Experts of a small language model.
Experts: 128 SwiGLU neurons an expert, 2 picks a token.
Training: 358M tokens, 5864 steps.
Below are experts of layer 7 (counted from 0) of a mixture-of-experts language model. Rows are named router (the router's row for the expert), gate (a neuron's input weights, with its number), up (a neuron's input weights, with its number) and show model dimensions 0-63. Each number is 500 + 40 x the weight over its row's rms, rounded and kept within 0 to 999. Numbers have three digits each.
After each expert's rows: a language model's description of what the expert responds to. This comes from a sample of Wikipedia text that the model never trained on.

# expert 1
router:497553489481514520531532526564468498502465543435527433464548508491489496530545501543517544446536515539454500547450489458545595461402501544602446554511534452446545565553472502493508559538494516
gate0:487484465575511452553478518577472556539566514467492496503416494500536435452433438403497486469499500524437528473499528526508444494537469465526524551531520517477491558546485528455500556517509499
up0:509517504457498515514525534504522537432408506596584448526481543515478562437562516573547546557534554503555442515494484527519511500491578487502542496463534539451501469544460444558485524488486518
gate1:493467504508460469472569474505503497496515516462484472463489548513532477525518465548535467513536469580524530522486528433545552575554528559442511515500498558432474553453503535382478522535467537
up1:447502435535473508455497494447491488485454472370536580460500448516485508490458473433506466457513514531530526524511563475460510515523470547415504481540579461513525540450523513516475477559489504
gate2:450546473410458548543512455525489509571489456534487532523516531502526529503532512527504508483531480512525565508488528527521641512521545552608462457505498490514460509455534528453543539482494468
up2:484456510540518415446436538487514439451508443457560489447469514495507509553503466454524522529426546464472436535519480477547489503504495512459475468490462424519529485514545477518479473472504514
gate3:504521491433530499505479433496414520405458467476522492490530456442540535515468461449583553540525504480516460513519481493541399481448516513485545489550513552510530492523487503387457465539480569
up3:579520513550461572481458564461503492544474516488481434481492499550453521464460526436483443512441422515454361459480447537420503519526524523534470502512518491523495544438500453511525553495474484
gate4:496479483484504514516466498529448479501551463550483448464541535499466492494514491540482538504507426496507529502470504481437587447505541447527526444526526520452552531465501493509479526521445529
up4:489470481490510452462507522583535559543475477518476500531526475557537458470454444487475515469476477457499397602527458507476430488458436564547459518447481470581467547507495508479492532573495474
gate5:499509540458478554554514485550509510609559591461480489467465466535472457547537481604558512519535519530514482540508510526474461535505493500541504559562494522469465591547485467557448572515510514
up5:516628541512580505542462484576486569526543520537495517440412530591492459514420472506529478538512522485557495567526510443483468535512496466504466476522482518493483555563439536477457566469462389
gate6:536461470533517512492445554468461516543544499554530524514478429465458479526495457527512523506436513506521618546451542549511532502490580531469439441481515468556455455610444510487531503499482524
up6:441541496470514412436479467483468536445536515420443547475414488504473555470503520519517466517465467413517531566533579528476490510578569486489494480543513489475490518535606442549580503536524450
gate7:476522444500497484529484492464576445553540443477487516490498484506528500527511435506502491550576503537461545545440523454526578555509468526487510571502513475513529583554455501481522522457407546
up7:452513458504485490490530501463562516479487591488519495465460570491478549521514471488488494524556507500519518480454509477571519506472526454536573508496469443533449552567467516515434538473457536
gate8:523483447477544537506473481548468536436580530419520518445529433498539472521500572444469486483512524478496527492530507450543507478485569486489499524570529509471492511530500493490505496459499433
up8:500512545481514509557430576447540510482547512493468529527439477581493523460521449514480550537454580492520486482487514461479579497507464442499488543464533473476486518532510476464510536478477438
gate9:477477510510551530519560458578505520458475510475425485495523435558548460529523511549528581472520461528453503495438506497495507461409423482535466550564546483480484509442469450497498544511546537
up9:569499483464525489483483498457519493459471492545416502470520476488487443468536476549474521509560517496527523438471496477500520411501473449516623497519570528462457491558530458452513525497418485
gate10:504480523486555564492524486528467478470561518503486546457523529506527562525515487476499407495499500511413487475439492544464481580444398506466541444499511533556515496530427484486434478514470427
up10:485587544504535524560527467429563458488467496508479449494525467529492486494550465458436540530527515527540531540506545458511494472408454542556482468436423519505554465407527481572513472565443400
gate11:468482494568481490489468469475472453462490494470508637469513523447427506525563476558513558548472485539512492584407496492476492511482467457448502531546493489422529490457500443462481510623454536
up11:464482469533474524508471493506596497570553452531520498515495437522398393447475446509544489445467496480444437479527516507522475497470463501468459561431500519513463448513512541484521525512569468
Articles and determiners. Articles and possessive determiners opening a noun phrase, usually after a preposition or sentence start, such as the, a, his, their.

# expert 4
router:563527505403455435474487512569503456542468536521575407468534496528437492516433535454563501474534548478521516506380503457525543438465489503523481518497517427499525495505516506514403494471539449
gate0:522495494440497395479557562552536458533524524507499555476493514527453535463510494528571536514482573462581492564496472535506512492510484449497499539523513473465493487484508589439500470462489474
up0:479517517528460487517461496525496497471490510517511536517518533439540529545529499515594491486525573571528534543476470547504495392506451404492486579446468481522512521453634568470528511491511463
gate1:558486496554524479448509554489468455461520485516491484516543490484468493480453497498541555449552502516497579537554532526530535521476460525482499476516496413503567511502479536502479503484462435
up1:475482521525430506454474515488574515533481464497489416457549577490500475490434449526527500500459496456550509511578459541435526490515498519518506466527469536502576521494447500495449455497569581
gate2:475575493401552416504524429543454474488476520540517413467495527494466561593441465476517489527531541515489526548481569560483518497525516451476484507430501536454493547496472552494527541517493501
up2:545511477484488532555442484535493531519523430549476474401491593490458550460480466497456506403440539526514525475427473560474448437419475509489535487519543568456508520489471554534565561456578423
gate3:554426480501480582569456509474512485510481486459518434433463548502559431489523516483503422496453536563405519591482486496499500527564424528443561528531478454488537410515483589548507504513501510
up3:471525560456538401471486485615488477486443491434437501494542449592443510521528518558510502453571503511502445477518427521530501496427476499510497434462484423510433499491515485490482476492545489
gate4:580483478558489480450571567548517505520438430438491474511564496440556545576539502393545484563527484504544477472539516540449528468474436491494433502498522439459469524531498470550500473558469485
up4:530515481540521486529460621460480474492530477559537506494506526428491558513486488517491571489451478565509532476505514585433508526469449537493493499432571538485546495547487477438508548523460507
gate5:462448493487509462500465544525456485525535556392499517462481458412490511509521454429565475446516502516448464506499516510498507472480535558565563482490520510549529381457522503492471511453447516
up5:444520573513505467459513448433538510559485572513486466501564546443485492568473475499550378486454554482470499476446511566499525531486442498533464488462505485535547450496521497516477485520536540
gate6:493530511494531496555527552499501543507483501544473414502464456548475564441475479569510483497408479482547524527509541506521535477488501566500556456496441456530464522498478587480511488457562500
up6:562525436540547484496477472478478435514486474471481546549485511488399513527438482531538520442495552522539497415486533482515494478530489546478532493440546471519510531556433502454476506539552502
gate7:507473501491400544495547534547432490503505434501489454425517462498488519448508420427558520494473517449512594513469482478521516446557510536526497487493482534498591485557542519466437444419510505
up7:564468540503526532545406488466546477478484476526483414459501500462385486513462459526597531479491453553491494518454523526458497444493546460546529477526489442583406568510468542468546445480512489
gate8:481546506531450487475548481514507532507432539468492466440513483434540484477482503486506500525513581468489535477471532467428474526542519487474529550479510464523512494577483570422460510534503515
up8:527524508507440473472459557472505495496529581522478527506468443475486585485512502483525586497466514446465449534583457470517491446549494492483448465519498592546529422544444446498535462495476513
gate9:508507497483502466474533550512499559617512495531455461529437471453515529506543480530530561548458452494524489545502509498490501534528406530469509484434498477475508469573507530518476477465534548
up9:524545544437533483493526558521611575494530497415440494542464513525528483541582467519453418503486535465564518515455453516499508483578491503502452446463533506553492466569453526466475411469527514
gate10:538570535550538521474478569488468477541522524545548477583505521528470462498464502507471502506522559468473479521487534453446471513465502481495519531511469474482585482474466485482458487466448528
up10:518588488448478520440518502489508495511563605548530484409488490579492481546475479479504510470596489486471492504527525536466455486522537495432547523588484482517513548473484492444488476443470453
gate11:528431521471514414508551575486560488442497498477587462442512543465458483504459529485470540516510547481503530521433487443539461459425498485544517550443518431517450495499492531449469470529495533
up11:539569503498528594431556553475544523489531500582465538511492544459579477556454484565516524478464529527486574507497501528482541427449489532486486541476518556479442480517440478498454542537540494
Opening brackets and quotes. Opening parentheses, quote marks, dashes and braces, often before numbers or dates, as in (1909–1998), (45.9), "Chester".

# expert 21
router:529523561441470476557469528554504479513485503478524472476529522520462521527457550491514432484455537458561488494470522575526508463495508520505522527485441533453522575479484538404502543481485589
gate0:546530487508480533451420563524430486407493522511505512500464487525449523509593484558482515421474468440554501507501569485476484489530514497508535509485437447502575488482504496437502480494493593
up0:536534549365536445496455503468459406491541538522516475522530518457437408459493597518518444531562479514500504504467469572556443504524489489467453587538552483540429552483523476504554491480443435
gate1:457449562498525457486495596471432519491433481522477500521509464447593547454532558474539388562465483498498557546544493507449466539551498505477480493480476474498477477502513520518439446584481533
up1:509475534438507453543503528512467491545451516547480502512545493441483519519548541489527431519508452501489521531477454536498484489510453454519513535498540488528458452457481464533479511493561582
gate2:523502540482440523536496479510541472487517487492453472459467525409497432503460496509551537498553506540504530459528525535511495522488526441566530499490586462515516519564521463451434465542422505
up2:529512474494467543484566540528528485439496503493481488541579497554524491491496459494477488602492507525493530496516540433501545475488445582540477550503486486468486527537495485489471549516482503
gate3:471500564534416543492502530542515485522467502499518529498496518481479476554478510561409560505543515488580532437578503497451521478474509527479493453522511526532546478532544541411485520410525501
up3:526556510509538543447504494483584552510458562488490543480511471483517578527447403526489506480459481534478453544456519486537481493467524549540540567476459488538465468482508496501476457531513514
gate4:503523528510544494467478534506497515554490477478502514449450461475541522462493495525516479608492491511433572459400564584523508441440538370522468533494507492489525513524499460456513443472439477
up4:529521559516526480483477531437512546446636484506506468434543534482522489506494540507546502481485493507556581583554491524503484469536490478513497484534409448501485526509531473508477496481498445
gate5:479459509446460472507455482575469458525448483428525564534445498529499522539480436574461494503438513559460468479481524466491523517444521482446509562472471549423449478421531473525519518514455520
up5:522517514453528475560537454530460461508475548474532561579453476528551420498408486556548545474445462516533537455460554503519489556481505473438457487451501472513526547459485588537580600422431464
gate6:545474500516537511514483490497501538569564491519541504420526523472491560548459546522485467494478495517460497485485533489494551554510537480508459515471489561502511557433578545578536445451529594
up6:457515547487477546478548556529480517508427467455485566455441543528474592465446469526456517511530537507435438483575469458503525532478517443490488513558505469543502495553499435469482457466512479
gate7:501607586531534573490474531525459512490516463542508484522509518491408499541548570561502523498530459496509498511444604516447485526490544533479545487466509540494510557577494483487515506481456508
up7:587555486520470518520519531523510435518439485457517584502561483464499496564542498459514462482516500532500456524455491467461454509425485530491495468497513454459429542587579515482493567529489483
gate8:486558545521437502503477504470505532521510482516476467534485467448435516499471489550514498463423557517625455525481441482496532501533570396450524511483539524527498514534511590473507488480534558
up8:444530560465477555488529481472503476489412531478560467556521591480459502521493467497497488514442524552462539395469475531450542485480475541488514493446496471476487477528525477573576520517390483
gate9:533499538486507530495535481499542521572450442542509515524499530419542533482522490497458553492459507498469527531483453511471481448490490457512484506506520489534464519498491461442522516441544545
up9:445539463501434486500548459494548526460531474438427485506512511541467566510523452422451467511550543529434509579490452452494487421452437593478522467452496501489444485521510574483513573482522505
gate10:467479478554547584495433490444522391495460467553487496545476458520477413456506471479515432443478479492574582503457426450486466476492541505514501481538514419440513501509571531431515411519475520
up10:494476521450513491575510452499502552471539489566547493450483515509482431506466513501505532577505474521468530446549510512546441605542490441443549457513560446447498506517539457488444480521484456
gate11:510473479451542487522532543470488427473484455532434568507470480524544430494401510496513492498434514513543467440509487467530502470537496525554510523469521549475429500447453533440539532471475495
up11:498395459487392529534511512575518456482450496558492540468535512439490549502456463600477438467441493445534517514472527558451540509501499473487537495465503461506521496540492541514465501554537422
Plural noun endings. Plural suffixes and the final token of sentence-level nouns or years before punctuation, such as drugs, players, students, 1937.

# expert 2
router:523524530468546509532431498519560489509459542500522513391509488553500570516502512534527487454495556531533482501446461480509532480482455523465498483478510455473536460464546434495483536558486499
gate0:533536456442501469532531456417434502515457493501443544472496481528517551437473448502554539525554452527533536496519504476520421535557489482445490495601476489478534500507539356498516539531433513
up0:532475532611521474602442545506506538554514582601511514566497540506480584515464459550448527495507569473488442547479508478477526474448591483592546531396480451476457520530538528489533413419516467
gate1:499529454463521488469546486475498489454510551480498514473402554440541522543570495525538522439397549528556510530477512508492566520502439482483489455464541444466479532481497534420490511494488505
up1:467491572454514497545491452514518526450566598468487534490566431421512518499551460502547459404523465556532462434505494479461510587518533520465453482513525447523502508496487491468458473439509517
gate2:533478490497492494563477537505511503526418473487562468521412460497441551461481492535533428496507486515492436512526481517521515512469572466460550575441482444574427554525488516453497537507500513
up2:540543633529518494484465496544497501480518474512564536459458441522442492543511547489547554490475539568475502497497584485473593517557518407498486507501482520444520481483541489577506515549491459
gate3:509492481519538433433473457531577466506445486507549497406513520503499566465537497480475536498394530495438526467501529509518494417484471517523509575487514556514447515542468455531427545458509559
up3:431522424515553568486523508462500577494548468494480408521463478427500523490482503503474456528561384519526512540465502541518470511519460432472527511465504477483506497474458547445553513475508451
gate4:554396471558534527569444531517475457573446518497497471488473525541456572541508507490484561448530476487544456516532498455513510520378523591536519515572542531517421515512507497499493471511547619
up4:476532549478448473486498471563505496459422526504541486535566484477472578531468500455488513497518436498490524470436504543474532435428476544539538493545505432491431435496574538478571454576498491
gate5:471463460476571517502450526505573519550540563440557474468550471433531525523504459458494500457554526519523565534491496553538475555457536499506539490522505505492482481467511538552465527570499500
up5:543477473439502471493531489583538546470465582514496547498569520466419473527502556505490464605533568481542514526525472451498460506477531541452534509523554465480460465495490540535515514517505516
gate6:470492524540593502489407501501513491417491426481551490369474468466522592429449494519536434412492559464528497490527512527471461507489540448507514477484560416507513501520425492517495531520524510
up6:533465514525553543511491486558555441546528511446536550486511497483536592451512507481533502485504502495491555517528524482521445508495516460474533503457535453503488475509496549462441498489502453
gate7:434522460551478479507560512480501478505450478531504425532466541540520443511475537568532466532552491458481511523525537495504457472551438543456518475427563500550518436542464545490535479453495532
up7:516543555400505495511555504476456501515512437479559443584575525558508466484533533560437457522434495470495482543499590550513449527491540506486450483450512518492516505495484532530449454489562448
gate8:480510495451505450554486508500530486505427488453497438495472520526511524537542473517479516527504595522560524561455467495544599493495512512439475440522442514538507530519489492444520546447518559
up8:468484492526389447501582523494506533499532604485541470474537527527513557520508468538492472566520443444464446547519480498500442496544437468549478524486578526514456510465419488497467469508473480
gate9:492492523542561485477542543553552469582545540578532470424513476461449552530510431537567535446512456447542537513484513500450542482506446534522528474513556553441446541547512546562476515510525453
up9:478477539514513522505553504489527505499497539471519486590408482505528449461536470529495484536579485538449453558507516504505539497478487511574517489408563517471527447513501416489465501544491472
gate10:473513454534531511507485445547494520528472435465487477440546475482450501419549619515528530455513480512534573499501475462512500495504499536516459482531434520540527483541525488501432482510562485
up10:526489483471452524512525521527476480504501546550537510516525545450489519434445523497524498553470472477509405436540519549494508444488474436498496535467545548536512506505497456501544533495425482
gate11:516477481471513546451499517547538507503476514528509498515450518494494566500456522560498503373486402499468506525453479396544434535537524490517439448514506530527520516513498471502521543472476495
up11:549514524541513461432494482536451555518458511464524541503512478501542464466496491526545485520430430535444527507527547569491537489464514498579475517508475524464603469514463594536468493459504482
Capitalized word onsets. First piece of a split word, often a capitalized name or term, as in Imp(act), Am(ateur), F(útbol), Rad(iator).

# expert 22
router:503531611425523475509498552521494485494457519411556460455522579551516464580485561532525509508474571452517557502512461523546505456523394565565552496540474460410498526485493438471485505512461456
gate0:518514440522493444481439432471511501395508463456500534488373468569480471484552477454533473474506508576560474527496506476522441513505449533518537549512506550478510544486509524480472546513502476
up0:464518498512476459477483549492555483470435479491552503478510492544488465454437480418537389432469492428483460533543451517466391470544508503508528469452511492547442494452484481499489484436531572
gate1:465493477449500491482490486502466492495567520437545505509477478507503489531517477443481442538434588449497539528436510435554496430499491521564540505521460531472495488509579455486513543488528558
up1:476463522436478508562480520434433476450523527527507492501497545538510540449460439479488463435444532474445456446517451437558576478572525509506555583451446489479530464503509491477383450534482517
gate2:524539535451486552461439530445471477413488506498531519514581561497558431539456548509571549413507439567546423460581515512488518440459460437491549537524492476519504495483485505499447536456492562
up2:489463481480590446406421549517532444476470547464448545531525542466511488475584526497507509551571541523532576486519499537502497503483456472534497515513440521505478534500447517468502475463457443
gate3:420537478463532528509473568508476468499563526462552445477559471453566529543504464562505488498550491528534570515507600580462481519509449553487487519535495498510528524447526542450493492460552492
up3:509490509485483462486517485447567440537498522582533461527507379501471567521536543534521514431507460546480513531462447560448532498532467555537528530529485460508382484480475490437461495517423541
gate4:439487471489454455437470527525488516505469487458609536466508537444470486538509495503521537549507507469528475443530481498486575449525457471531509485473467465577553541533552550539497531556477537
up4:511525484470500489581490523577523451550551499492623544543459580505511457479522498503593560514436519450503522508479535538506554544507441525473536457473554422572508463516556480505521393523518537
gate5:508467596436564439460513446541522422510451510508482535520488413520513510518499525465548486493519501498454518521513459493498511504487462439538503517555479476552440491446454522406476491521468498
up5:514455500497463547435516479435572563456457539452537526538533457507487463484523479478404540488409471420483516508571499498434529491633462553527548468567514483489495446509499584520441494516508471
gate6:577539464485468487480529517508604498549487539511435555475466556463497540519512517479497558481488532461522521518509447519498464510519477489555465533530498436525459490440502535442548546512453381
up6:541511461525446475457471484502499509431518484514492552519477480505493512553511548551511387487519500497543477557522582501489454489470466442513404471495487457510486414442527516565552499470461467
gate7:485442507456478549483528540461394502566499493503518524484418499464531515489481458426530509513482506512457414446498572520586496487527515505472486473593504501423595483568527471480461392524476490
up7:523561522468495530491459463494485426567480441421506468466516500568484503447513611555452531533537485457494506529479522531501516521524481451556527527469512465571437511555511508517598565430456504
gate8:435459450493443421516550477451471493464472411474643508522557501451514553451518530502549467461474490575456551506482475495561485506455504533554529445472516472528451502528478567464514442509467537
up8:523527515481534511465485519482515402514515430528520536489465524497524494479530422514532522456512526500571518509465452420564559528410570511508492478563523514511483462486505503516510546470523481
gate9:487462542478488509579429463566524529500503500493454480444529552544506494551416475474538535535501501516476521522551518498510493483471471538591534543646524499409473526533518523538495442572447520
up9:486466535500523529491518488469497551490436492498484504422464567592546541555451514443434476471465510501539477468493518514501475504503486505569550531570479491543476523524469443500494461481506481
gate10:531571560546558508483548474568434488506466488464572481470465543480523507556536500448508461499492495407631583457456514452497470450488426526541537496460535523487439533463471487526519417521537493
up10:529490484455524476454522504493533517507451451481508505495459429527529500532484525502521506492456549495464496523495507422467407501504495492518554589495460446462512498467479547417515529537435503
gate11:422470487466444549532514530449512476552481511443449599499505452533535516451470433519554462493457510459506466565465559517491467499461444501496460490501494442468514436524551461488524563461512484
up11:521447516549505415474420473555555466527420501493482530492489474582473467527569497540491485551484464503457438487536549552509584501529536477458395504518499475545463569487487514490542539416498483
Line breaks in lists. Line breaks, row-start pipes and list dashes in tables, timelines and squads, plus position codes like DF, MF, FW.

# expert 12
router:599500478416489556548476497543464485456522530476539425480518561512496558544527481493581455474533551497548500506499484541527490497451486493501540461483539528463527522422516502491460557502444515
gate0:542451523538507485525452501509462528476458525532472472469483506526514498431491541493502534490533466497539453519417479559553466527477529498490434527462457492500525505464449543550506571422476507
up0:457501536536557527497536547501517487484546479431447566509513460475488573585533485465458504477495501483497497491507450521482485509475493523473471431499500580500489543452507414605495440478511470
gate1:509526468463463620506474527529492572527511529537536525420479534498475507484518467572515507472532508546580444466502515487439416484585516437512480592451451445495503491518476501454486588514470503
up1:527517520474457526449550528474476505547568506493493424488436519520519445514431512450495476505502528517488499448540495588504465551484557465415512487553540475513536543484491491483497565441449520
gate2:483515497492453478504468532496519504466487565391471534424475546539497488523508414512501423520545537516528517534499474577508471488487518425524470505519450491509475495505522559483476489498535522
up2:440459456558445505487467446578495481533515560475487532462514498436465440547531483574577471496510472437484499531430478515506512486525448526447524472480485534416430506505423512438484529513477495
gate3:477523493603488496521492555504498483492528517472472404513507492490513527546461404464601498479496470528511439564459512505555466452556529542433554468534551528459531455454511472559482545492518539
up3:513493506544519460483532546541508503570515521522570420505528535476507474496551497553533526489417458530525372527519507481504452435454537493530566524470518524449468416448461533538548478518590494
gate4:498529512528509547483442468495473479534482462524491453467453445558458513537467555546518560538475523531521486500483447513464618491499498479442546540503540503505466424496582543477430523518460491
up4:510517455510595492549450470436542469492465581443620530562457505449485534400519495544561566486514497451501465541475540529493464524423552510490467491525478577485483420525471479496455492502527519
gate5:437454525516494536562485474479437436481555589426549458491401526506514468504440485503430452447527476465491507482456491546523532495480497451450435507468532540470523551507413533476449471495535485
up5:496531480472455519536470457473475538447515473502520502502479492501525564397506402495535477491470519487524517524522506511460488597539470485523529521505492499567468491563517500438489410490501464
gate6:472499535408507563524498509540429507540518496514482499535486436560481533568452547485511476482544487463444460476520537443504584441394436527464465501506527476555505482568462498437504538584568532
up6:457537483483506423530496506427522423523467512591521511543494508475532532446473476456517539486558462521532463573541530467446457555453564537534574519476463534554484484539468585462511586449494423
gate7:542506470470449498540482562534435567515483585532457490586481534545395437561469486478509493557513482475506506542497520455470395557495505446500483528499520571428567501534493481474542478454488434
up7:425462451542506542473438511487428496484511474509518485464511525580534484507434506481521550483501521501514522477505421513490440489535482487519578499537490479459518515553500519415501521449492507
gate8:543487493503439512516466558497512380503494495554503544505490562472520518546549551529537481467500536481497506660531547504483489490519515514516514521482491553450539573472469612465557500522496516
up8:518476566458483547508479484501475512526473483528517466483557513549476504536536509536496477521524487504558526592490520457451415488432423493416524455386530512487492520468504486530493570505489529
gate9:530522470480509496554522486503466604518449529490448472471472500478537474562526491598489486546529491479539448434459464467506464483497590505563485446489470588467447530512563534503524546506461546
up9:496482570526508547526509488473553417553528502617498491524502454540486524450510476495533425474508624472550485516491536457550516526493467463463485442552444511476546406461517478497546498580465534
gate10:546585493535466505468523480532496612499511470497450467517524505501530482450478544482516440535533493547511497493531521544465499546559509572501432534494510489477467473421463546503409561504532486
up10:395461478571567504454520465537491489471460428478498546439509537489470507469533488511506467499512482446468493593576513486500487441553497516561475499488498524442478438411483512474453569552563510
gate11:493529455491511560489473484462449508554428519595434451474475385495501472487497442495532505524485522506553484509551555478501482545531414482477467521509472530443534462496493535479500548461472528
up11:551533535495485506508579557497515512396498524548595520459446470476565466502556462514550550534508535476509488503477505472548513521488515550461487455543468511516461498501528444472505445525535514
Digits and units. Digits and number pieces inside figures, percentages, times, ISBNs and measurements, such as UTC+01:00, 63.86%, km, million.

# expert 6
router:525489584467563525569394505518521507525491502474529464474457499532507514511528537486544454418549478500534529496456497486541527491461468590531496542507450490515571476469510445473496546477492502
gate0:539455481488442507576485512495481452537520539502468489493447569526435498507553534463502500569540503517527503591455485461548406432524456515474538577521519524557477444480482495472516527527514463
up0:526522459534493453481436501487510596541491530481541499481493481467483523521458563512460497564456480526474515496531507527499479581547482461548459477470488542524496512445600466532504497516571540
gate1:512416494555487493481504513476482485429459479487475503430605523477488483457460494523460495488537506483494440556551561545476497439525493516546487511555516491509496461480544474501550479506513475
up1:521460512516517489511552450440507508492480507524464497515517439487487496451563529442415424532520535470467429459498543510550506485520537544534529468513566494423510532459495555489528508476570560
gate2:409453456449502493543424461476543515521530490464445471512406540484477456487543520470415519528477420451490521466530521502546450540515477530466542522469509555508504488564501508513492505491510517
up2:469469468568473480459540579434451529492460490471440513482507425467496566521467460460499536518537511539497551477505471484519472467546549554462607492520467455460488558461456489469531509436475507
gate3:530461514491462460518535518492505490544564488513507424444598456537485503480493488447463453548515616488515580492503483547525476556487492507523530443506541530557500546517508474509508508476570534
up3:479456475464540469527499501521506516506472520499523429537493458514537551484483462480506523416487474489486525454569525503545514531438467521441555484525478452469471497461553518418510453511472483
gate4:522502525601551513473463524593480474460490550476471506528460483550461507528530532525496465538470463483466534554489476517563525547427480497465522505516523479450472517516506525490467454462499555
up4:507503521468493513527450520491538481520446545459595549531489537419549502455527492457477493497512533480474475519471505459511563492459482547492466476518506455533448449497501457534540481590558541
gate5:528383501484496500497482421396482474470506486455463453446412541459461568569515462481496529523550510504513454486461501544519463526480517433557489550504489538506517455582463591490484513550508450
up5:553458506480508470485436335448464447509441604478400480454471526498430482575541538479475461476485525525488534503417507523487489531461509562479516462548495530554563561579423544526559507463493476
gate6:543480510486531456520496468545511588539511537561561500554540506516474490466478510482436538481507518470539434557518487537479557600525513547534485497527543438458501477477463576519589498456561511
up6:490486476526434562434536482524583522506459448512474449436504543524497509436429554566500497449460452420461466495540526566461476455509483429471420516515490533449556464491530472468457517448480472
gate7:555465522518525631484421445495513539558493537504484532498473478503575484537543482416468520493478487516540492453504553448485518504487487487508461512572527524557505517530464552536519556475460459
up7:479480519435551503505478465530523408450531548489513503529504485545538568434447439498495459531498478466518513529581493464521463484545489518489518492492448484531523433412545572561513541486512523
gate8:522443504510442433532493463537574461498480546483457548465524553499545491543541516535440448448538513450516462473407535526581477498445539463509565525407467550553519597429512552584514519502510529
up8:450462517547510482526476530498543574435546511491516499522568521509496477506477476486527528431449457488445474462529538547534522564564605508490497447435402520523477542478513535540446420493502509
gate9:521494438529519506474490448467543544510553451509452506461450505490537529523496512521513480487502489525553523458514459385505537536532458513564465501520524532481485527484576452503468567434493464
up9:526479492490489484499573501566493512540496489552444435501570445519476440553480578443436563470432449452455503495504491478496558459557503494467533506441515497558554487494516454399540505553530545
gate10:477463453459432530559457475512482527490485519522540467497538507519519487544504546481618500523569443510474529571539518551491505481606454520476531450564456555437539465488446497465496473462468543
up10:459492504493535444439502493529492566499507411528495522491503538484459522488541491537501522518514480521497481488482529521531471550478485541483458554483487435521503518511559500556484492573555505
gate11:515459431467491495568555480445499514485530507441450466495516482487485502442494457480474502513531452523503563542482490452533493533505496468557543586444486519523529489488556453463510551526578488
up11:620564479466507522581452445475518489560527456528495452460524429429488494472518493528546509463500466490498452495550524505529515503459519516500529523492461444422542458424569463459578556511525505
Personal name starts. First names or first pieces of proper names in prose and lists, such as David, Michael, Harry, Ro(vshan), Abdul(lah).

# expert 20
router:572569578507420508582484514517484509568513553476554471522462579521464505527477543444522483469531555498486518501453553429529509472544534510538500511470574452419528537519520503518473539574447550
gate0:551503490477462552441496611484528511514523499459475481473502535540514471524469494475580511478539549488550480494504461469517453470510539542487497473521546449493478526529543512464473610543565473
up0:411548447494482526606533549492580512474547474566467510443508494562476447529488462500470451520452512494535462510481561556521530499480529438422507475501429534473534473496493462516472508466489470
gate1:498503498524529508498504465519499517511500504476547501485492556469542484543571527416565484584454483484459479579539484576492485496513568534445510489473555503467584496472444567507488475499511503
up1:562466556445477475568506522499521513407478552539482484552563422532460505517517484516451509489480519523534478514535392524470453529456498468531488445549492458492444480523522382546538508506436507
gate2:548465503516512533500546469477565462486564525448583451519506499532534507488531535494534510502510548465498556454512577493505407471552507538587424466583542537506519455542518499502485524520551603
up2:444486410481532514501630430499460505580488443478520478441559458487499431471441479468522503472547447492543482491504471554557528514466531510459510439534470495516431550584512535467510519454496560
gate3:561518495531489547476505480522493500442516470497493487482472489458448556550476473522601470426485562494400468573502528537512516457455593504549537604462455473515462520528532484521424513553547522
up3:529514456511446476525527486513489461553525490437451473552505582521500518551545497492548552427533504442499410488489499491483485467456557455564470413513594509510553445524480508475478563573529423
gate4:519463537505499486457451540558500503549462502507463479494432488474493590450466491511529471484423522412518512466523569477528512518510606581483513475448566543463493485512496538482462521560531551
up4:593486487530525523531430495518527448460506540510499447551457448475568490520463524544423514560432477387470475512563505499560520492492513481518540530436531509442483527460617489535533517444543456
gate5:516461491549562519498473487451512514502495522490528475486481491545524515365455497499500502486524476493507521529494465528448464470496502499568462479530518489462518463466508484507468560470560536
up5:528430493548436481504537473479459434491467500443493503501587588488493432495511554479550472522560478504500434525460494474474555492441483492522407547547537518497535465493446481532498493489460488
gate6:490542490513422436550444519553502519466497498531445547462528516519424450504552541478460493492489486565509518479492490475507490527530510567473503531547576446509454455498530506494569490496525487
up6:563540528581462534492469514479516504486467482512484504496525494513487486484459486526472590510514544494544557498504567503608508474507487593495582466501481559495477484463528523537583514493574492
gate7:458531530502497485504491572486566560528534430528522451506505459542442604499480489572518540438452471484516468437494504434551500513487523484511473449486516608501528471448498490552464469547524526
up7:538400571525520523565504503531427494518574456520482506607438524484537461479542524545514521452536496488490494495585520530468503482486507522507558519556549584546556560445469481423503534519514500
gate8:501564519517409585520439496492509521527569430491481532531433484466516533503494493441486531453595477573489476431466551499524501570465539496543552523516485486475522402459543526526568529580508451
up8:540488506495476561456493501519443508552420552508529502496568403514510497467487483555535491512528477549451478472538485526513543481563439490426521508636509476493472486459485477480520557538518566
gate9:527553514458399507578436540500535509426487489533541485490496494470528547432469495471524569569459513562546421487548501525604496422469494520468554467477505545489535513485525529370516509510452521
up9:537522404570541450542451500520509501476517617518511421545471525445477590461504481513512490467535490539448513487485485543512493459439529491469526494539501578493533510472497519509540508496483588
gate10:446498520520489516465583536564506503464533593413548481479462517541483497532510441502521460560552497537517462484533466468445517507533460532555437521578540516537513522566479492492555523591514543
up10:445455511490476457561457546529495455455527514475481440594525533523415544420485554493469486515364512474522501479557508505475605511503463477465486496486523494473471491477490556532551565463494553
gate11:447459509549502481498435530507526560467465470491435517466463487531541501393506455524489509477547481438487594507431563478508494448600472457503559485519535515560475534411507520420502538438432564
up11:509520466546549537487483476497441516507520469486523474529449470497512449491481452507501518501505484491508495534476510537467480531470485503469529541455516498532492453497448525536508462563542486
Past participles and verbs. Main verbs and participles after was/is/to, such as used, made, played, located, registered, headquartered.